From a checkpoint of a small mixture-of-experts model trained on Wikipedia.
Size: 14 layers, width 384.
Experts: 48 experts in each of 7 layers, 112 GELU neurons an expert, 4 picks a token, a softmax router.
Below are experts of layer 3 (counted from 0) of a mixture-of-experts language model. Rows are named router (the router's row for the expert), up (a neuron's input weights, with its number), down (a neuron's output weights, with its number) and show model dimensions 192-223. Each number is 128 + 24 x the weight over its row's rms, rounded and kept within 0 to 255.
After each expert's rows: "raises" lists some tokens whose logits its average output raises strongly, later layers aside; "mostly gets" lists some tokens that are sent to it at least half of the time. This comes from a sample of Wikipedia text that the model never trained on.

# expert 9
router [132 146 100  99 151 165 146 139 142 139 160 100 169 168  92 124 147 153 129 159 129 118 146 105  93 156 140 117 127 114 125 125]
up0 [ 95  85 116 162 121 145  92  86 133 170 104 129 119  76 128 112 111 178 124  94  56 134 142 159 141 147 150 121 150  95 105 117]
down0 [ 90 168 142 165 163 122 109 158 150 137 105 146 110 128 152 142 134 133 185 147 134 143 148 133 137 116 155 183 109 123 125 114]
up1 [111 149 109 149 124  87 143 159 106 128 133 120 107 152 170 157 139 133  88 126 101 141 104 142 127 104 109 143 144 110 140  95]
down1 [166 112 178 154 141 116 112 112 123 130 147 117  91 147 131 129 131 143 110  95 133  84 125 102 104 150 164 144 209 144 132 118]
up2 [146 124 119 204 152  85 141 126 109 117 132 128 121 153 107  93 114 147 129 145 128 109 172 130 119 108 154 103 139  91  82 137]
down2 [109 124 143 175 114  99 140 150 145  94 117 154 109 100 121 158 121 134 158 139 132 101 149 148 120 106 117 138  95 145 107 101]
raises: "-", " ", ",", "is", " (", "st"
mostly gets: "al", "e", "ar", "er", " Par", " Mal"

# expert 43
router [116 123  88 114 111 120 143 119  83 141  96 162 151 109 100 105 121 164 125 121 134  62 106 125 124 134 148  59 106 169 146 119]
up0 [156 153 117 170 149  96  97 120 114 113 198 128 133 126 137 146 146 126 139 141 128 160 127 124 116 156 173 109 108 107 135 116]
down0 [195 122  57 115 132 103 107 158 133 151 158 146 135 115 102 125 175 115 124 108 175 150 155 119 112 149 148 107 155 169 116  78]
up1 [105 152 148  93 151 105 123 130 107 114 149 120 145 102 144 140  91 140 134 125 140 173  97 123 148 103 142  80 132 142 157 149]
down1 [177 138 155 101  95 144 128 133 127 137 131 110 152 137 129  96 105 117  93 167 138 121 122 130 133 111 163 118 160 125 133 104]
up2 [109 121 166 102 162 114 126  94  87 102 100 123 131  98 145 142 141 141 100 121 143 152 140 125 118 154 168 129  87 118 127 143]
down2 [106 115 167 100 106 118 101 141 140 142 152 116 121 142 124 174 171  92 155 137 130  95 115 136 117 121 150 112 112 160  98 110]
raises: "1", " and", "d", ",", "2", "s"
mostly gets: "–", " under", "T", " al", "O", " inter"

# expert 20
router [115 115 122 168 150 126 108 119 117 176  73  93 125 119 174 162 126 118 156 142 101 131 155 177 108 122 106 103  97 111  87 100]
up0 [112 153 152 122 110 120 117 155 128 132 123 142 129 151 133  94 154 126  97  96 118 139 141 201  87 107 124 112 179 105 114 141]
down0 [150 167 121 115 150 149 142 145 149 154 159 157 142 127 135  82 131 120 127 140 153 105 168 172 115 107 160 140 129  96  71 118]
up1 [118 159 141  99 121 139 142 143 115 128 130 158 133  89 125 102 125  90 134 133 126 142 114 141 113 168 119 130 132 101 155 142]
down1 [168 139 159 128 109 107 132 145 107  79 116 152 130 111 120 161 133 123 190 119 140 139 186 161  90 108 120 116 100 116 131  99]
up2 [139 125 156 178 126 159  82 133 141 168 151 138  72 104 114 120 114  97 109 123 112 161 112 153 107 125 173 122 174 159 155 127]
down2 [129 104 100 118 158 117 112 160 107 160 140 145 120  69 112 158  99 143 140 121 101 139 127 140 145  64 163 152 153 118  96 146]
raises: "\n", " L", " on"
mostly gets: " =", " ==", " ===", " km", " Award", "ator"

# expert 2
router [153  96 133 131 140 127 143 118 145  53 102 137  97 154 143 100 141 142 131 158 107 147 110 142 145 159 140 119 186  99 150  98]
up0 [137 172 131 126 132 120 123 155 129 171 140 144 112 134  97 135 113 162 147 115  95 127 119 157 122 130 146 181 125 109 125 110]
down0 [167 144  99 197 136 136 126 115 100 167 121 122 117  87 146 102 124  82 154  94 101 130  95 121 133 163 136 113 176 153 122 112]
up1 [122 121 135 130 127 135 143 137 131 159  96 122 110 107  97 180 116 130 143 170  89 146 170 114 128 114 144 174 135 114 100 122]
down1 [151 111 106 101 166 202 169 128 129 111 115 131 136 147 106 115 157 167 136 136 128 122  88 106 103 115 117 157 171 121 116 151]
up2 [104  98 117 137 134 141 147 123 161 145 149  54 155 112  79 187 102 113 127 142 117 121 123 143 106 123 103 113 134 115 116 118]
down2 [156 140 115 120 122 151 107 138 104 139 147 129  79 145 158  77  82 127 174 111 121 123 109 106  90  84 159 162 143 160 116 147]
raises: " the", " ", ",", "-"
mostly gets: " from", " after", " during", " when", " before", " •"

# expert 27
router [126  85  95 159 127 101 122 149 129 131 182 131 101 108  92 161 132 121 140  82 100 199 166 142 133 136 148 115 159 138 145 133]
up0 [ 97 174 167 127 122  81 133 125  95 109 118 115 103  93  93 133 134 157 112 179 129 150 141 116  88 197 151 125  94 120 132 148]
down0 [111 109  94 114 152 130 116 117 141 107 135 106 124 148 139 116 125 136 161 132  96 137  99  89 131 116 148 108 126 172 160 128]
up1 [103 121 137 144 159 143 186 119 131 108 120 128 122  88  94 137 133 107 122 127 110 168 150 111 132 145 132  91 120 113 128 148]
down1 [ 91 113 123 147 120 118 174 122  99 126 132 161 116 122 149  91 137 127 127 150 111  76 100 133 142 139 126  77 136 121 129 156]
up2 [135 178 119 132 131  97  93 133 119  69 149 137 134  94 144 117 127 128  98 128 141 122  93 150 129 127 103 135 124 108 128 125]
down2 [127 109 132 140 120 136 150 109  81 122 139 120 164 146 121 141  91 124 151 185 117 122  99 162 154 129  99 116 105 104 153 132]
raises: " ", ",", " (", " r", " in", " n"
mostly gets: " it", " It", " he", " also", " who", " them"

# expert 40
router [124 146 145 110 125 145 114 105 162 117 163 111  79 107  72 121 127 175 139 120 151 137 123 117 130  98 161 160 110 119 103 143]
up0 [137  87 182 127 134 104 133 132 148 167 108 126 132 134 160 120 102  81 126 148 161 181 151 195 126 160 103 126 134 136 122 135]
down0 [123 129 164 151 153 163 132 140 136 164 159 136 147 124 157 153 134 120  84 146  99 155 124 122 114 121 130 169 179 103 130 104]
up1 [ 76 140 132 152 146 116 108 138 142 151 122 120 102  75 122 187 153 178 172 101 130 143 150 145 117 159 130  98 154 111 156 124]
down1 [ 95 122 141 125  69 142 137 115  84 102  88 134 115 151 123 157 177 117 114 102 133 101  74 130 114 142 127 139 122 111  86 124]
up2 [106 116 106 103 104 155 120 136 104 116 145 144 134  96 100 141  86  88 118 154 171 121 129 113  97 140 131 151 131 140 125 135]
down2 [118 120  92 117 155 123 117  97 123 126 106 120 134 124 160 149 136 132  78 116  91 116 124  76 158  57 120 158 126 135 127 150]
raises: "-", ",", " ", " and", " &", " to"
mostly gets: " I", " f", " Em", " Sh", " Is", " Ind"

# expert 33
router [124 123 113 154 149 119 129 103 126 145 146 125 138 146 107 125 127 166 120 124 140 154  68 108 152 167 117 128 105 122 161 151]
up0 [ 42  76 121 109 164 167 103 145 108 107 126 145 130 117 135 167  97 167 141 127 160 139 140 127 128 114 146 118 125  90  80 126]
down0 [117 132 123  83 113 174 121 109 174  97 114 157 152 106 171 142 103 151 138 116 142 119  97 109 142 140 104 122 118 111  98 152]
up1 [118 168 143  98 111 114  99 156  95 103 124  69 135 128 158 126 142 156 135 106 125 152 143 151  89 147 148 105 151 135 139 123]
down1 [135 128 110 130 109 128 134 134 165 155 111 135 113 110 173 113 131 113  97  69 112 147 119  96 149 152 156 146 101 146 109 113]
up2 [ 80 106 136 164 126 123 147 117 100 129 130 131 133  94  91 155  96 108 108 127 146 147 113 112 101 150 132 118 129 143 169 128]
down2 [151 125 106 166 122 116 119 137 151 118 181 132 107 116 118 142 130 159 149 113  99 104 127 156 107 188 114 109 128 125 107  92]
raises: "1", "2", "0", "7", "3", "\n"
mostly gets: "0", "?", "9", "!", "×", "1"

# expert 36
router [100 135 115 122 148 104 108 130 143 141  90 133 116 107 118 114 103 104 131 141  91 153 133 155 118 153 113 156 144 138 128 153]
up0 [113 104 117 142 146 118 138 121  72 157 152 139 140 122 150 173 113 112 109 108 124 115  96 127 118 116  97 135 124  96 144 141]
down0 [137  95 108 118  87 135 161 134 120 171 151 133 122  96 125 132 140 135 138 120 138 119 117 120 140 109 135 122 115 108 106 113]
up1 [122 170 119 155 116 111  99 133 130 132 150 139 135 129 165 172 155 104  70 135 130 112 144 164 134  91 134 116 165 121 106 155]
down1 [140 117 105 155  91 112 179 113 110 150 142 138 178 174 148 152 170 130 183  92 125 136 117 122 131 106 102 183 114 151 130  93]
up2 [105 140 143 107 127 122 120 130 120 118 127  83 134 121 115 167 134 155 134  91 104 163 160 104 111 121 106 115 107  60 131 121]
down2 [183  96 126 136 127 160 126 113 123 143 146 162 106 155 136 148  68  97 140 144 148 123 127 190 149 121 118 151 158 138 114 148]
raises: " and", " |", " ", " P"
mostly gets: " than", " one", " only", " while", " n", " including"

# expert 8
router [147 130 123 125  86 118 120  92 154 124 120 108 125 168 163 122 118 106 173 171 133 104 112 160 138 100 151 104 112 132 101 108]
up0 [138 170 145  79 136 104 121 149 100 148 106  82 116 103 157 148  86 108 139  98 111 154 140 133 137 129 162 164 110 112 124 145]
down0 [150  85 124  92 147  90 145 148 117 120  68 141 130 143 171 134  71 131 128 133 109 119 115 109 128 129 155 134 136 146 123 127]
up1 [132 117 121  98 118 138 107 119 123 148 106 134 149  96 142 121 121 135 123 140  88 137 144 106 147 120 133 134 115  97 138 117]
down1 [157  98 130 115 133 166 142 108 168 129 110 136 138 113 151 119 117 113 100 109 177 147  97 101 176  91 134 159 163 155 100 117]
up2 [ 92 129 113 141 157 158  67 125 138 108 128 122 132 112 139 167 134 144 124  82 111 106 124 150 129 148 128  88 154  84 160 141]
down2 [ 79 169 152 141 104 150 144 112 136 133 134 122 148 151 155 136 118 152 107 124 161 145 161 154  87 111 148 139 141 136 101 141]
raises: "1", "2", "3", "4", "5", "7"
mostly gets: " out", " votes", " down", " ", " goal", " across"

# expert 25
router [143 145 131 152 124 166 123 124 164 164 168 119 133 138 134 183 113 143 103 127 114 175 129 115 128 122 121 171 143 142  96 128]
up0 [122 145 135 129 144 155  90 100 115 126 118 131 155 156 130 128 165 121 146 138 112 132 147 185 161 101 123 134 117 135 152 117]
down0 [131 130  93 105 124 145 134 101  96 120 111  92 144 109 133 121 106 120  81 143 182 119 153 134 144 119 122 122 118 153 165 103]
up1 [162  89 108 127 126 133 115 140 160  96 132 128 109 145 117 137 117 132 131 146 119 132 110 127 109 109 128 132 122 156 148 121]
down1 [171 152 160  82 101 147 127 124 144 172 114 126 160 109 129  84 124  91 114 133 106  90 151 130 106 123  96 160 124 116 116 159]
up2 [129 146 132 105 151 157 123 139 115 138 119 106 114 126 148  94 110 134 139 125  95 101 111 150 106 118  97 140 118 121 138  93]
down2 [110 146 145 123 156 150 116 153 129 142 144 151 133 120 126 115 154 113 150 130 116  73 133 183  97 143 137 120 130  89 155 128]
raises: "-", ".", " ", ",", " (", "–"
mostly gets: "ber", "aw", "ough", " father", " Har", "ood"

# expert 10
router [122  76 169 136 131 117 108 147  73 123 139 134 127 133 157 155  85  92 110 123 140 106  97 103 143 171  96 113 173 103 108 103]
up0 [126 163 147 174 117  97  67 127 106 135 107 142 143  71 148 126 117 132 133 122 117 126 109 117 128 137 155 122 135 102 137 119]
down0 [112 123 105 162  97 128 130 104 136 142 127 189 140 141 142 170  91 121 107 137 182 114 106 167 126 162 145 147 145 125 100  84]
up1 [ 96 140 179 150 102 100 128 141 160 118 100 103 165  95 150 174 118 170 144 153  96 136 148 106 136 140 122 131 101 136 113 162]
down1 [127 104 107  93  81 132 147 115 159 123 139 102 120 149 144 167  94 147 141 113 123 130  69 110  87 126 102 120 147 103  97 117]
up2 [ 93 121 121 132 132 129 122 151  60 151 121 176 135  98 126 159 113 121 146 111  71 154 155 153 137 148 118 137 144 159 123  82]
down2 [126 112  94 123  97 115 141  85 141 157  86  90 141 138 162 131 101 124 160 118 126 109  79 102 151 140 146 135  98 157 147 156]
raises: " and", " (", ",", "/", " |", "-"
mostly gets: " New", " University", " North", " School", " American", " Air"

# expert 46
router [123 121 110 106 143  95 127  98  83 155 101 147 163 140 104 130 122 116 124  99 118 119 100  84 154 187 146  87 140 145 160 131]
up0 [137 140 145 121 142 110 146 126 128  97 121 138 123 124 131 177 166 134 113 104 128 102 160 137 115  90 127 148 136 138 177 128]
down0 [177 159 135 176 156 103 150  80 113 125 115 149 126 145 115 156 133 117 132 157  99 117 131  64 130  87 138 174 159 132 101 110]
up1 [106 122 143 155 163 129 107 130 112  97 138 139 106 106 139 123 146 101 103 114 130 132 164 158  72 145 165  92 157 130 102 139]
down1 [102 154 145 126 142 125 172 120 135 156 129 122  95 147 141 130  78 110 135 128  87  90 148  97 132 158 148  89 132 118 120 144]
up2 [ 94 127 123 161 152 164 156 156 104  57 100 116 128 119 107 139 129 123 122 157 131  78 132 122  80 112 161 129 116 101 160 114]
down2 [129 148 172 148 121 126  98  98 151  78 100  66 135 113 120 163 133 123 132  88 183 106 135 107 141 126 149  81 105 129 104 140]
raises: ".", " ", "-", " |", ",", "\n"
mostly gets: " pro", " †", " cons", " non", "Ar", " mon"

# expert 12
router [122 117  93 116 136 117 129 150  97  83 144 138 125 108 122 107 110 110 122 109 138 109 117 156  65 112 121 140 148 145 150 146]
up0 [106 118 127 175 166 159 123 116 145 105 135 152 128  97  71 151  98 131 145 143 121 119 157 107 112 154 140  92 129 159 110 127]
down0 [112 147 144  61 160 139 134 113 143 148 111 112 159 151 147 127 112 115 137  90 146 142 101 123 136 132 152 130 125 113  89 119]
up1 [102 177 117 130 145 103 127 110 110 132 143 111 145 101 123 139 124 102 120 126  93 113 136 125 125 150 148 102 110 110 102 162]
down1 [142  99 119 123 151 113  81 107 158 131 132 141 117 114 154 172 123 156 113 116 111 127 105 106 135 145 112 134  89  84 133 146]
up2 [106 149 109 172 111 135 121 106 123 138 107 112 164 150 145 122 155 105 126 138 137 120 142 156 112 118 116 141 104 124 176 111]
down2 [ 97  96 156 164 115 141 154 108 104 130 120 137 103 171 163 190 128 107 124 141 177  95 137 141 116 123 138 150 107 132  94 152]
raises: "1", "2", "\n", ")", "”", " or"
mostly gets: " Per", " started", " very", " And", "',", " conf"

# expert 23
router [103 145 148 122 129 149 146 156 158 136 176 101 151 153 108 111 106 123 134 107  80 131 135 114 118 139 139 111 172  87 135 113]
up0 [139  95 134 171 230 155 134 115 113 134 122 157 146 109 111 157 128 100 133 129 121 150 121 178 109 137 100 152 156 119 128 134]
down0 [145 119 121 139 135 142 121 155 151 101 120 141 178 101 145 138 146 119 103 121 151 115  78 154 106  84  94 116 142 149 106 134]
up1 [137 107 142  96 108 106 158 138 109 115 125 119 103 109 103 140 145 149 101 118 184 142 148 173 126 122 105 124  92 119 136 116]
down1 [138 129 116 149 143 108 149 152 127 146 114 107 129 121 108 152 148  88 144 135 121 129 112 126 132 137 101 113 131 123 126 146]
up2 [114 110 155 116 127 134 157 113 112 132 122 144 123  89 139 175  85 128 118 110 137 153 102 101  85 166 119  91 133 162 145 124]
down2 [ 87 113 119 116 151 152  76 157 169 125 115 166 155 122 130 115 103 114 160 130 134 150 169 111  80 132 123 109 124 113 124 138]
raises: ",", "-", "\n", " (", " and", "."
mostly gets: "ent", "ign", " Pet", "enc", "ini", "rit"

# expert 19
router [134  99 146 139 156 128 108 134 119 134 117 142 158 103 168 137 166 139  79  95 182 119 130 125 130 140 106  93  99 113  85 128]
up0 [106 126 144 117 162 139 103 116 110 139 118 128 143  37  77 114 111 153 139 128 102 127 100 137 109 166 112 108  93 103 111 118]
down0 [119 120 165  83 137 161  98 102 115 127 156 122  83 114 100  87 114 145 190 135  83 149 138 170 112 129 121 102 143 137 108 151]
up1 [163 140 125 131 105 125 128 130 120 129 125 143 171 129 122 144 106  95 125 193 150 114 154 115  64 161 120 144 160 147 155 112]
down1 [139 119 102 112 139 169 150 114 138 102 146 133 143  92 122 111 121 129 152 134 163 154 130 130 119  84 109 113 157 138 124 110]
up2 [ 82 125 173  97  99 155 173  79 100 155 144  89 117 121 107 150 122 121 138 129 141 155 144 118  94 155 139 139 126  81 134 134]
down2 [120  95 127  80 123 135 133 156 156 133 188 129 124 135 103  83 123 116 147 152 134 146 103 135 105 158 133 120 171 159 125 149]
raises: " ", " of", ",", ";", " (", " S"
mostly gets: " place", " round", " school", " College", " number", " season"

# expert 32
router [150 141 108 171 154 151 128 152 129 110 146 117 124 110 125 118 123  87 111 131 155 105  78 126 140 125 103 130 164 116 134 123]
up0 [110 141 124 133 126 124 111 137  90  97  79 134  76  89 142 125 101 120  88  76 151 155 107 127 135 136 140 141 135 132 112 146]
down0 [107  99  95  91  83 104 141 111 138 150 151  91 177 172 115  86 126 103  99  80 119 155 148 120  82  93  97 129 105 143 144 124]
up1 [136 132 133 124 121 123 113 148 130 110 130 170 143  90 106 141 103 126 129 103 107 115 127 151 146 110 133 137 106 133  91 148]
down1 [110 145 135 131 107 113  99 162 135 137 102 129 135 129  97  96 139  87 162 122 118 143 134  93 117  76 151 145  92 122 122 107]
up2 [ 75 150 111 130  79  75 121 169 107 144 107 102 141 125 125 148 147 113 130 142 113 130 108 135 134 128 108 122 131 125 148 115]
down2 [117 119 137 134 113 124 129 118  92 151 116 125 138 154 142 124 126  99 140 117 146 166 128 165 139 121 135 122 129  90 135 116]
raises: ".", ",", "\n", " (", " –", "-"
mostly gets: " United", " Am", " Kingdom", " States", " No", " San"

# expert 30
router [127 152 155 143 116 133 172 136 142 157 135 135 128 126  35 130 146 110 109 130 118 109 130 121 136 126 174 112 130 146 154 134]
up0 [114 123 152 108 172  97 129  95 105  89 114 117 109 119 154 121 131 178 130 122 156 118 167 164 102  97 133 111 143 120 128  85]
down0 [129 152 122 149 113 114 149 155 120 155 156 111 124 141 179 172 148 112 135 136 134 196 124  93  99 147 158 123 103  91 137 141]
up1 [101 134 159 128 123 101 145 131 104 146  78  95 132 103 154 124  95 159  99 140 143 107 122 103 133 124 120 123 176 111 138  93]
down1 [125 129 123 127 124 141 160 170 160 169 136 172 122 130 113  87 108  77 114 116 138  95 133 120 147 118 187 161 114 155 122 119]
up2 [106 132 135 139 148 115 156  99 113 138 138 156 147 137 124 118 114 184  87 180 101 139 154 126  97 128 151 113 118 109 110 131]
down2 [135 112 149 132 133 109 105 136 109  93 167 118 105 104 126 100 139 189 115 130 110 138 131 112 123 127 147 169 135 138 162 173]
raises: "-", ",", ":", " (", ".", " in"
mostly gets: "ut", "y", "ier", "ou", "ent", "ur"

# expert 42
router [107 157 164  98 105 143 139 169 131 102 130 136 131  78 137 130 137  98  93 171  95 116 110 133 120  80 112 135 142 135 115 131]
up0 [122 131 122 158 110 117 106 146 139 127 151 114 136 139 115 142 137 169 141 129 152 131 121 136 123 130 150 126 156 101 147  97]
down0 [118 150 152 129 127 164 110 105 122 124 170 146 128 151 145 156 122 135 135 143 140  91 145 117 139 129 111 139 144 157 116 142]
up1 [114 173 104 111 103 121 121 105 128  76  73  76 129 163 114 170 106 140 148 170 128 179 131 141 116 157  77 146  98 112 150 111]
down1 [168 135 102 114 131 136  96 166 126 143 157 130 119 152 106 125 126 151 153 148 140 101 163 165 129 113 142 107 124 186 172 139]
up2 [156 134 100 150 137 160 133 116 124 126 103 117 113 137 121  89 105 155 107 165 124 162 108 143 151 151 173 132 115 177 156 105]
down2 [118 142 140 104 123 110 107 116 131 128 152 121 142 154 134 150  80 146 120 144 181 158  87 160 182 130 114 107 149 120 124 129]
raises: ",", "-", "/", " ", "at", " to"
mostly gets: " X", " Q", " j", " k", " ro", " qu"

# expert 38
router [149 114 111 145 105  99 147 133 124 109  91 138 147 162 160  82  84 124 137 138 156 127 107 151 149 115 142 134 121 174  95 116]
up0 [103 149 144 124 140 104  84 143 163 115 129 107 144 118 162 144 133 129 145  91 117 131 209 128 148  91  97 133 145  77 115 170]
down0 [117 131 125 136 174 143 115 167 105 116  87 142 152 129 139 151 126 126  90 131 129 167 145 101  89 105 117 144 152 145 122 152]
up1 [173 151 155 160 152 107 124 144  88 103 123 135 119 154 152 116 135 136 139 149 107 134 126 114 108 162 138 124 134 111 171 154]
down1 [108 135 101 106 126 124 113 132 125 103 135 151 151 119 182 127  88 120 145 113 113  98 139  85 176 107 136 132 156 108 118 120]
up2 [ 77 110 153 129 134 101 108 125 141 150 155 123 157 137  97 125 161  96 148 121 123 170 130 126 146 100 119 178 130 144 134 135]
down2 [148 127 122 113 134 171 123 135 116 131 119 129 149 169 145  92 113 113 117 149 127 140 113 142 133 102 115 128 156 152  86 113]
raises: "2", "1", "5", "4", "3", "6"
mostly gets: "°", " January", "′", " Ab", " '", "–"

# expert 45
router [111  59  99 114 110 100 130 140 107 136 119 109 116 116 139 100  96 119 130 120 113 146 142 128 120 121 160 145 181 127 110 130]
up0 [138 101 141 144 172  95 183 104 143 117 143 153 113 125 129 147 139 112  78 152 149 126 170 130 102 132 151 142 151 136 118 123]
down0 [152 136 136 203  92 166 113 129 138 154 152  72 121 138 137 129 157 125 112 117 125  98 121 142 162 120 151 121 141 140 113 148]
up1 [ 60 120 156 120 117 135 141 102 143 130  75 147 155  73  89 148 113 163 133 119 138 146 147 124  99 156 162 165 135 157 130 104]
down1 [ 91 136 118 148 112 101  97 143 122 143 155 105 105 142 148 127 138 128 124 113  84  94 117 144 128 138 124 128 147  94 116 173]
up2 [ 94 166 125 144 147 126  90 125 124 152 130 141 169  85 119 104 123 125  97 183  91 143 108 153 104 136 177 139 111 147 145 148]
down2 [110 157 144  98  95 124 100 111 118 124 153  87 111 130 133  98 142 152  54 151 166 160 145 137 180 156 146 145 117 157 120 137]
raises: " ", " B", " F", " P", " V", " T"
mostly gets: " a", " an", " A", " &", " and", ");"

# expert 11
router [ 94 151 153 136 141 152  72 143 157 145 116  97 103 101 119 173 164  80 123 104 126 128 122 156 131 148 108 119 153 126 155  87]
up0 [ 94 105 113  72 102  71 151 133 129 132 103 148 145 164 159 124  65 150 145 143 109 144 159 135 116 151 138  68  98  87 105 161]
down0 [112 151 115 127 113 135 143 143 147 124 100 148 152 117 118  85 135 133 118 122 109 140  91 152 113 106 127 100 134 103 164  70]
up1 [121 139 107 116 121 150 166 137 144 156 129 104  86 135  85 137 146 131 116 149 120 151 153 135 129  96 164 105 113 115 152 122]
down1 [136 104 124 139 125 105 129  99 127 104 142 105 108 152 155 133 117 124 145  59 158 107 142 113 128 110 137 167 147 141  95  91]
up2 [119 109 115 133  90 103 150 142 129 137  88 122 111 114 137 121 119 103 113 102 164  84 131 109  91 129 140  99 176 141 140 121]
down2 [ 98 113 168 116  94 123 103 138 104 121 149 146 100 117 132 140 121  93  81 138 169 170 119 124 118 113  80 131 211 124 179 131]
raises: "-", ",", " and", " (", " ", " in"
mostly gets: "inn", " Kong", "und", "ington", " bank", " further"

# expert 4
router [180 131 105 147 159 134  88 104  97 102 115 100 113 158 128 104 116 159 116 128 134 115 141  94  98 158  95 141 163  73 176 177]
up0 [128 171 100 170  90 157 154 103 170 153 157 118 162 123 127 134  84 119 128 117 134 166 148  77 156 138 121  88 129 121 131 110]
down0 [160 118  91 143 135 117 125 126 119 105 111 144  88 138 121 128 111 134  98  90 104 131 124 150  73  83 177 122 189 150  70 124]
up1 [103 134 122  92 116 131 172 148 134  90 118  88 101 101 120 106 135 128 102 148 155 154 102 126 161  88 183 115 116 150 179 138]
down1 [114  96 126 150  96 102 128 154 139 160 127 151  92 141 142  93  98 149 102 112 156 151 140 134 162  76 113 121 121 135 145 109]
up2 [147 163 138 106 148 146  75 121 145 123 117 113  91 136 179 123 135 137 156  92 120 190 182 107 164 114 108  96 114  95 116 144]
down2 [128 117 136  95 110 105 107 196 111 124 174 124 187 122  80 145 133 156 155 138  81 155 100 115 155 136 135 121 108  87 139 150]
raises: " (", "-", " |", ",", " and", "\n"
mostly gets: "\"", " \"", "\".", ".\"", "(", "\","

# expert 34
router [124 130 125 132 149 113 133 167 122 149 105 102 168  96 182 135 124  71 148 136  95 156 133 157 165 135 112 110 130 113 105 133]
up0 [142 120 167 107 140  93 106 123 165 154 102 104  93 106 136 119  99 120 123 134 143 105  91 150 112 204 159 120 158 109 127 107]
down0 [150 149  85 152 126  98 136 144 141 142 133 115 131 131 153 122 107 119 102 146 143 107 163 135 130 104 119 143 126 125 135 125]
up1 [ 75 124  82 150 118 131  76 133 165 117 187 159  89 101  48 128 108 144  90 158  90 147 135 124 151 105 136 145 103 126 114 155]
down1 [115 132  97 155 116 108 101 110  86 141 116 129  93 159 128 154 114 131 156 123 101 156 154 106 190 165 156 106 150 131 132 169]
up2 [105 135 146 144  96  97 118 151 117 134 116 100 107 106 130 108 130 132 101 119 155 136 105  90 125 146 152  71 132  80 177  92]
down2 [113 135 108 103 159 133 138 135 106 128 135 120 139 115  78  96 129 106 116 150 110  89 117 134 149 129 149 118 139 157 124 147]
raises: " (", ",", " ", " and", "/", "-"
mostly gets: " other", " December", " September", " film", "ical", " June"

# expert 35
router [123 133 129 140  92 114 125 132 152 166 116 133 159 129 166 132 127 121 124 125 145 143 180 154 127 121 122 108 141  93 119 169]
up0 [151 107 107 147 130 125  85 144 127 127 115 148 155 139 150 100 129 137 139 143 136 116 127 121 157 133 174 160  90 116 154 115]
down0 [123 111 121 159 169 133 132 159 156 147 110 107 137 102 109  88 152 162 137 143 161 121 144 135 155 141 122 157 130 121 121 110]
up1 [ 98 138 132 122 156 117 121 154 126 131 110 128 102 111  86 143  94 139  98  75 139  72 134 114  94 126 147 186 128 116 118  86]
down1 [114 123 119 125  92 139 122 120 129 100 157 151 130 146 111 158 116 173 124 135 137 141 108  98  93 130 157 120 112 107 104 150]
up2 [ 71 100 119 171 144  89 152 176 127 161 162 144 150 138 101 121 146 153 120 146  96 161 124  70 125 165 104 143 159 115 117 125]
down2 [101 142 119 125 129 115 151  91 108 134 111 138 145 127 100 138 154 107 156 125 116 131 123 117 133 122 159 163 128 106 118 112]
raises: " in", " by", ",", " as", " on", " ("
mostly gets: "ated", "ating", " known", " used", " made", "ted"